python train.py --activation="swiglu" --positions="rope" --attn_scale=0.125 --seq_len=1024
Below are experts of layer 8 (counted from 0) of a mixture-of-experts language model. Rows are named router (the router's row for the expert) and show model dimensions 64-127. Each number is 128 + 32 x the weight over its row's rms, rounded and kept within 0 to 255.
After each expert's rows: "gets" lists some tokens that make up at least twice as much of what it gets as of all text. This comes from a sample of Wikipedia text that the model never trained on. Tokens count by the router's weight.

# expert 15
router [150 111 152 134 145 112 136  94  87 138  79 171 108 131 161 125 117  99 189 164  85 154  43 145 112 138 133 120  48  80  98 180 118  78 114 148 141  94 164 138 127 139 140 111 138 168 159  92  94 127 187 126 150  90 117 146 107 203 124 105 150 124  70 104]
gets: "\n", ":", ")\n", " |", " |\n", ".\n"

# expert 29
router [127  81 165 139 169 122 152 121  98  63 188 117 216 136  69 111 168 160 131 202 210  91 174 205 155 157 118 108 147 113  57 142 133 158 109 139 139 161 111 136 141 103 105 152 181 185 162 156 142 118 130 133  49 144 107 178 114 176 153  75 151  79 174  87]
gets: ":", "\n", "′", ")\n", "°", "°N"

# expert 9
router [137 182 102 139 134 103 132 146  67  98  97 158 146 130 142  98 130  86 143 133 115 103 156 146 155 169 154 126  63 136 158  85 194 101 101 100 166 129 158 117 145 115 125 104 106 154 136  95 156 140 142 151 180 167 122  55 144 199 127 142 131 142 104 144]
gets: ",", "),", "\",", ",\"", ";", ".,"

# expert 75
router [130 144 119 138  65 155 123 193 123 141 128  90 159 130 102 112 148 147 141 118 117 178  81  92 148 131 106 168 101 147 124  69  99 158 160 159  99 130 160  97 103 228  62 196 147 154 126 145 184 126 126 140 145 127 144 162 180 180 161 154  96 117 155 120]
gets: "5", "6", "4", "8", "7", "3"

# expert 49
router [104 140 114  96 122 137  88  93 107  89  96 119 137  79 134 131 171  92 166 116 109 124  91 129  92 118  68  95 159 106 100 109 112  73 125 177 137  85 169 102 163 149  97 170 134 146 166 163 106 165 156 128 126  95 131 165 165 117 148  95 195 107 116 143]
gets: ",", " |", " the", ".", " population", " in"

# expert 6
router [153 110 152 131  88 115 106 124 139 143  37 126 111 195  89 137 152 105 153 120  97 113 147 123 127  87 156 146 140 141 175 137 132 134 203 127 165 116 143 123 140 152 108 160  89 186 119 146 175  86 137 117 149 141 127 119  95 164 111  64  68 211  69 144]
gets: " as", "th", " South", " North", " West", " km"

# expert 57
router [125 108 134 146  96 130 176  96 160 151 111 101 186 168 130 114 121 131  98  87  88  89 111 115 114 114  61 103  97 126 103 150 191 136 121 103 142 182 124 135  90 119 173 167 180 144  97 142 157 149 120 112 109  61 131 106 112 170 147 192 125 129 128 214]
gets: " /", "-", " League", "'s", " football", " career"

# expert 5
router [ 99 167  47 109 116  80 118  67  97 120 140 158  77 116 132 122  89 173 107  73 134  61 119 130  75 131 121 151  84 100  56 109 129 105 146 140 113 160 124 100 182 123  92  64 126 113  69 157 142 116 105 125 135  93 159 170  86 156 116 126 173  91 160 188]
gets: "-", "=", ".", " -", "See", " See"

# expert 14
router [117 118 138 123  95 103 134 136 165 160 173 129  40 199 129 166 150 106 135  85 125 121 155  99 126 108 138 154 217 122 208 132 233 138 113  75 157  93 127  99 142 173 150 195 124  92 126 110 197 146 145 136  96 161 161  89 153 124 176 111 117 182 149 181]
gets: " two", " one", " three", " four", " five", " six"

# expert 47
router [152 139 113  83  68 155 160 159 101  89  93 104  97  77 148 133 135 143 128  74 165 153 118  97 105 100 111 110 142 150 135  96 172 167 134 204 127 135 119 179 116 183  96 162 111 118 123 106 115 192 140  76 114  86 151 113 162 194 112 113 156 146 115 174]
gets: "2", "1", "4", "3", "5", "D"

# expert 72
router [164 105 139 168  91  83 142 101  85  73 199 146 117  74 141  95 120 167  73  76 133 107 104 129 123 140 142 107  12 134 124 117 173 145 100  93 142 183 144 113 133 102  89 131 125 159 114 169 153 111 135 140 180 145 119 158 140  82 172 150 134 116 169 112]
gets: " ", "   ", " Purple"

# expert 59
router [112 113 115  62  96 110  68 125 162 161 122 115 130 126 177 158 170 147 156 153 114 140 164 132 120 131 138 151 166 117 122  93 161 128  51  76 100 111  94 128 164 153 106  86 100 138 134  79 118  91  96  94  74 202 108 112 161  98 205 136 186 152 151 105]
gets: " in", " In", "In", " all", " other", " more"

# expert 28
router [132 169 142 155 140 157 145 149 141 102 130 126 131 140 123  99 105 107 117 143  94 159 136 128 131 117 162 144  77 153  86 117 141  87 168  89 142  76 133 106 127 128 113  93 102 172 107  89 196 187 109 133 202 168 139 125 112 152  73 146 122 108  85 122]
gets: ".", ".\n\n", ").", "==\n", "\".", ".\n"

# expert 35
router [139 156 107 114 196 175 170 101 120 112  78 156  97 127 102 159 121 142  96 176 124 163 130 130 118 205 141 103 108  96 100 129 153 102 115 142  35 103  97 165 132 142 116 131 133 144 107  94 118 189 106  95 154 190 143 128 168 182 142 181 120  89 174 120]
gets: " |", ";", " —;", " –;", ");", "*;"

# expert 41
router [128 127 127 188 186  83  72 137 126 154  79 140  52  92 128 185 133  98 104 175 101 142 173 163 148 151  84 128  46 141 129 123 118 153 146  80 132 176  86 100 170 186 141  98 142 142 144 129  95 141 131  81  66 224 124  88 126 223 154 180 115 146 122 127]
gets: " was", " is", " were", " are", " be", " had"

# expert 61
router [165 153 133 115 172  84 135 179 101 153 113 148 161 197 106  72  99 122 126 135  76 163 125 112 151  71 180 179  87 183 136 119 178 172  75 111 116 115 139  59 181 117  64  87 156 169  99 182 121  84 104 144 113 127 119 111 137 164 117 117 150  70 131  67]
gets: "1", "0", "2", "9", "8", "7"

# expert 43
router [116 124 119  93 142 130 118 138 144 142 137 116 116  48 169  53 153 131 172 134 129  98 165 115 141 144 184 180 113 136 144 192  86 171 102 118 166  79 160  86 138  93 118 104 109 136 122 125 113 135 183 105 103 121 102 200 109  65 136 136 122 125 107 105]
gets: " to", " on", " from", " at", " over", " into"

# expert 40
router [151 179 113 136 190 107 113 134 170 111 145 134 138 171  87 104 180 146 171  69  72 139 150 122 137 173 197 127  78 128 121  75  90  97 126 146 162 181 160 130 139  93 145  83 100 103 133 107 146  80 160 140 127 205 111  76 138 162 110 152 124  98 107 110]
gets: ",", ";", " |", "),", " &", " in"

# expert 68
router [165 197 149 114  78  86  91 178 124 131 156 142  92  76 129 152 147 180 109 160 102  86 150 141 193 140 183 146  65 186 106 109 163 184 155  77 160 111 114 169 149 101 139 121 100  74  97 110 174 134 106 124 109 145 119 125 153  90 106 148 111  95 196 119]
gets: "2", "3", "4", "5", "1", "6"

# expert 54
router [100 175 140 120  73 136 116 201  98 184  87 100 113 135  84 168 122 112 164 154 157 158 131 147 156 175 191 129 123 139 170 116  80  91 113 128 110 125  97 135 144 108 177 108  96 131 174 101 121  52  40 119 165  96 136 122  73 163 100 111 134 176 175 126]
gets: "1", "2", " ", "ab", "ost", "ac"

# expert 2
router [131 136 100 111 129 130 145  88 113 113 121 115 160 145 103  49 180 115 120 111  95  66  86  83 144 118 146 128  79 167 149 101 117  97 145 136 192 120 155 177 125 152 114  77 130 115 121 115 141 173 138 165 115 148 152 149 150 176 123 120 154 137 188 127]
gets: "'s", " his", " her", " their", " its", " him"

# expert 48
router [131 165 136 110 110 117 122 142 148 141 188  86 106  93 169 133 115 101 159 147 134  79 155 175  99 160 104 124 120 131 147 160  79 122  79  79 137 109 200 120 126 155 138 140 115  32 138 102 128 141 166  87 111 195 157 130 169 138 152 136 114 122  72  83]
gets: " as", "s", " would", " can", " there", " to"

# expert 22
router [134 134 139  72  77 174 153 102 117 108  99  96 101  20 175 124 122 137 142 138 117 141 111 127 126 162 125 150 180 136 155 139  78 135 138  67 163 130  90 190 154  87 131  72 165 118 122  67 143 114 175 138 132 164 106 195 106 140 138 172  95 115 159 108]
gets: " of", " for", " by", " with", " in", " on"

# expert 18
router [112 136 123  92  79  77 154 155 116 104 113 108 170 167  86 138 128  80  89 116 143 156 156 113 103  99  97 184 137 111 137 204 148 201 125 122 139 129 125 155 162 100 153 121 149 151 125 110  89 116 166 139 116  94 134 156 162 123  84 135 133 128 165 177]
gets: " New", "7", "5", "9", "8", "6"

# expert 62
router [182 181 112 117 151  81 100 159 194  93 134 182 118 122 133 121 125 126  97 102 104 134 126 114 152 144 117 114  81 215 155 125  19 145 119 121 117 148 159 184  72 161 116  97 124 100 139  88 154 127 145 136  86 208 116  63 155 111 109 156  84 120 145  93]
gets: " and", " he", " which", " it", " or", " who"

# expert 19
router [109 154 111  86 191 112 136 123 132 161 100  86 158 160 127 182 163 116 127  86  94 161  92 119 134 102 137  67 140 136 114 151 107 154 178 149 142 175 143 128 154 144 138 113 123  43 186 165 182  95 206  90 111 105  90 158  96  64 110 159 171 106 121 145]
gets: " |", "|", "-", ".", " called", " as"

# expert 42
router [136 131 148 153 103 161 150 188 124 144 142 147 116 105 145 158  97 181 158 118 190 193 140 126  78  96 162 123 132 162  72 113 123 114 141 177 114  93  97 117 158  97 176  88 110  58 126  75 181 117 130 132  72 114 102 108 124 134 134 140 159 169 108 116]
gets: "1", "ra", "ar", " based", "a", "e"

# expert 31
router [140 135 136 188 102 124  85 154 150 115 125 112  71 103 119 175  73 115 122 104 163 113 152  93  57 153 119  94 114 113 139 127 140  81 132 127 174 120  95  94  77 114 138 117 153 123 140  65 129  98  68 120 117 129 131 191 173 161 196 183 124 152  75 108]
gets: "1", "2", "3", "4", "5", "6"

# expert 33
router [154 128  81 112 145 145 117  99 114 168 111 128  90 131 145 129 120 128 136 138  81 111 152  96 131 135 161 147 109 137 163 139 158  90 162 121 157 111 146 174 154 144 128 117 166 102  98 101 210 126 149 107 164 119 174 128 141 155 133  93 129 129 175 147]
gets: "0", " million", " billion", "illion", " thousands", " hundred"

# expert 52
router [139 122 123 137 125 160  90 164  99 153 101 101 115  97 185 135 152 116 141 145 133 142  76  55 144 163 103 126 199 183 170 101  98 119  98 122 107 127 152 120 174 102 122  64 141  64 120 142  75 127 119 124  94 154 104  96 161 128 145  94 138 152 180  91]
gets: " in", " at", " including", " up", " as", " than"

# expert 36
router [135 104 198 122 146 131 143 177 152 130 132 149 189 105  99 160 184 151  93  69 101 138 143 117 100 104 184 141 144 167 168  91  66 112 132 160 141  91  67 101 161 149 124  89 123  76 142 109 119 140 156 100  82 172 174 152  90 118  95 133 119 127 141 131]
gets: " that", " this", " where", " This", " same", " in"

# expert 65
router [ 71  82  99 154  96  94 107  91  79 121 143 144 123  99  95 149 115 191 151 125 165 120  94 108 133 202  95 119 115 109 101  62 152  80  72 119  69 131  68 153 114 122  91 135 125 104 130 108 160 206 156 132  63 113 160 123 114 152 153 165 142 144 147  79]
gets: " ", " %", " Notes", " .", " $", "(s"

# expert 32
router [156 118  95 172  84 128  96  84  89 116 162 119 110 150 105 145 153 141 153 165  98 113 108  99 114 126  89 167  34 165  67  82 129 117 121 102  90 110 157 124 150 135 121 100 141 132 124 164 156 120 121 114 124 188 140 133  88 113 120 148 136  70 140 102]
gets: " the", " The", "The", "the", "\"The", ".The"

# expert 64
router [148 130 124 102 119 162 176 133 115 117 145 141  64 168  79 169  99 111 126 106  93  99  81 134 130 105 127  91 141 157 157 156  97 175 139  65 146 143 163 133 134 107 171 117  82 105  83 132 137  98  97  92  59 124 167 169  77  64 115 174 136  66 153 131]
gets: "-", "\n", ":", " United", " •", " G"

# expert 44
router [ 68 171 104 131 145  91 134  99 133 171 120 144 147 135  88 170 155 153 142 147 117 169  83  95 113  53  92 126 180 111 118  92  90 106 204 162 110  90  73 148 124 122 124 120  85 138 130 154 129 179 183 101 136 165 133 115 132 105 137 101 117 110  99  92]
gets: " with", " the", " by", " to", "ani", " than"

# expert 53
router [129 169 114 125 191  72 189  95  90 118 140 170 117 130 100 137 117 123 149 101 152 135  75 132 147 106 121  93 160 135  88 145 177  58 158 145 161 135 120 146 134  82 102 117 159 175 163 126 145 120  93 127 103 134  98 132 106 105 120  84  91  56 104 140]
gets: "|", " |", "-", "=", ";", "==="

# expert 4
router [168 162 148 132 143 128 121  85  94 138 134  94  91 131 109  81 100 101 125 146 132 103 101 189  88  92 156 140 131 112  73 105  81  86 164 120 153  58 124 161 114 170 176 109 125 149 130  65 108  90 195 134 149 150 145 169  76 169 172  99 103 115 108 133]
gets: " –", " -", " |", " —", " +", " −"

# expert 26
router [116 158 106 160 194 110 141  77 168  85 205 160 168  86 103 187 124 101 154 146 156 140 121 135 150 117 139 179  76 147  91 143 145 127 125 105 115 146 120 162 169  96 126  86  76 146 145 118 151 148 115 109 195 135 116  52 164 125 115  76  77  93 124 122]
gets: " (", " \"", "==", " =\n\n", "===", "\n\n"

# expert 73
router [126 134 161 191 121 118 135  97 101 181 101  99 131 145 109  50 108  68 123  97 106 129 108 145  94 110 118 137  62 102  38 120  82 127 135 127 172 111 137 114  92 139 110  88 124 188 149 145  90 121 152 120 127  96 187 174  90 129  77 101 106  99  70  94]
gets: ".\n\n", " |\n\n", "\n\n", ".\n", "\n", ")\n\n"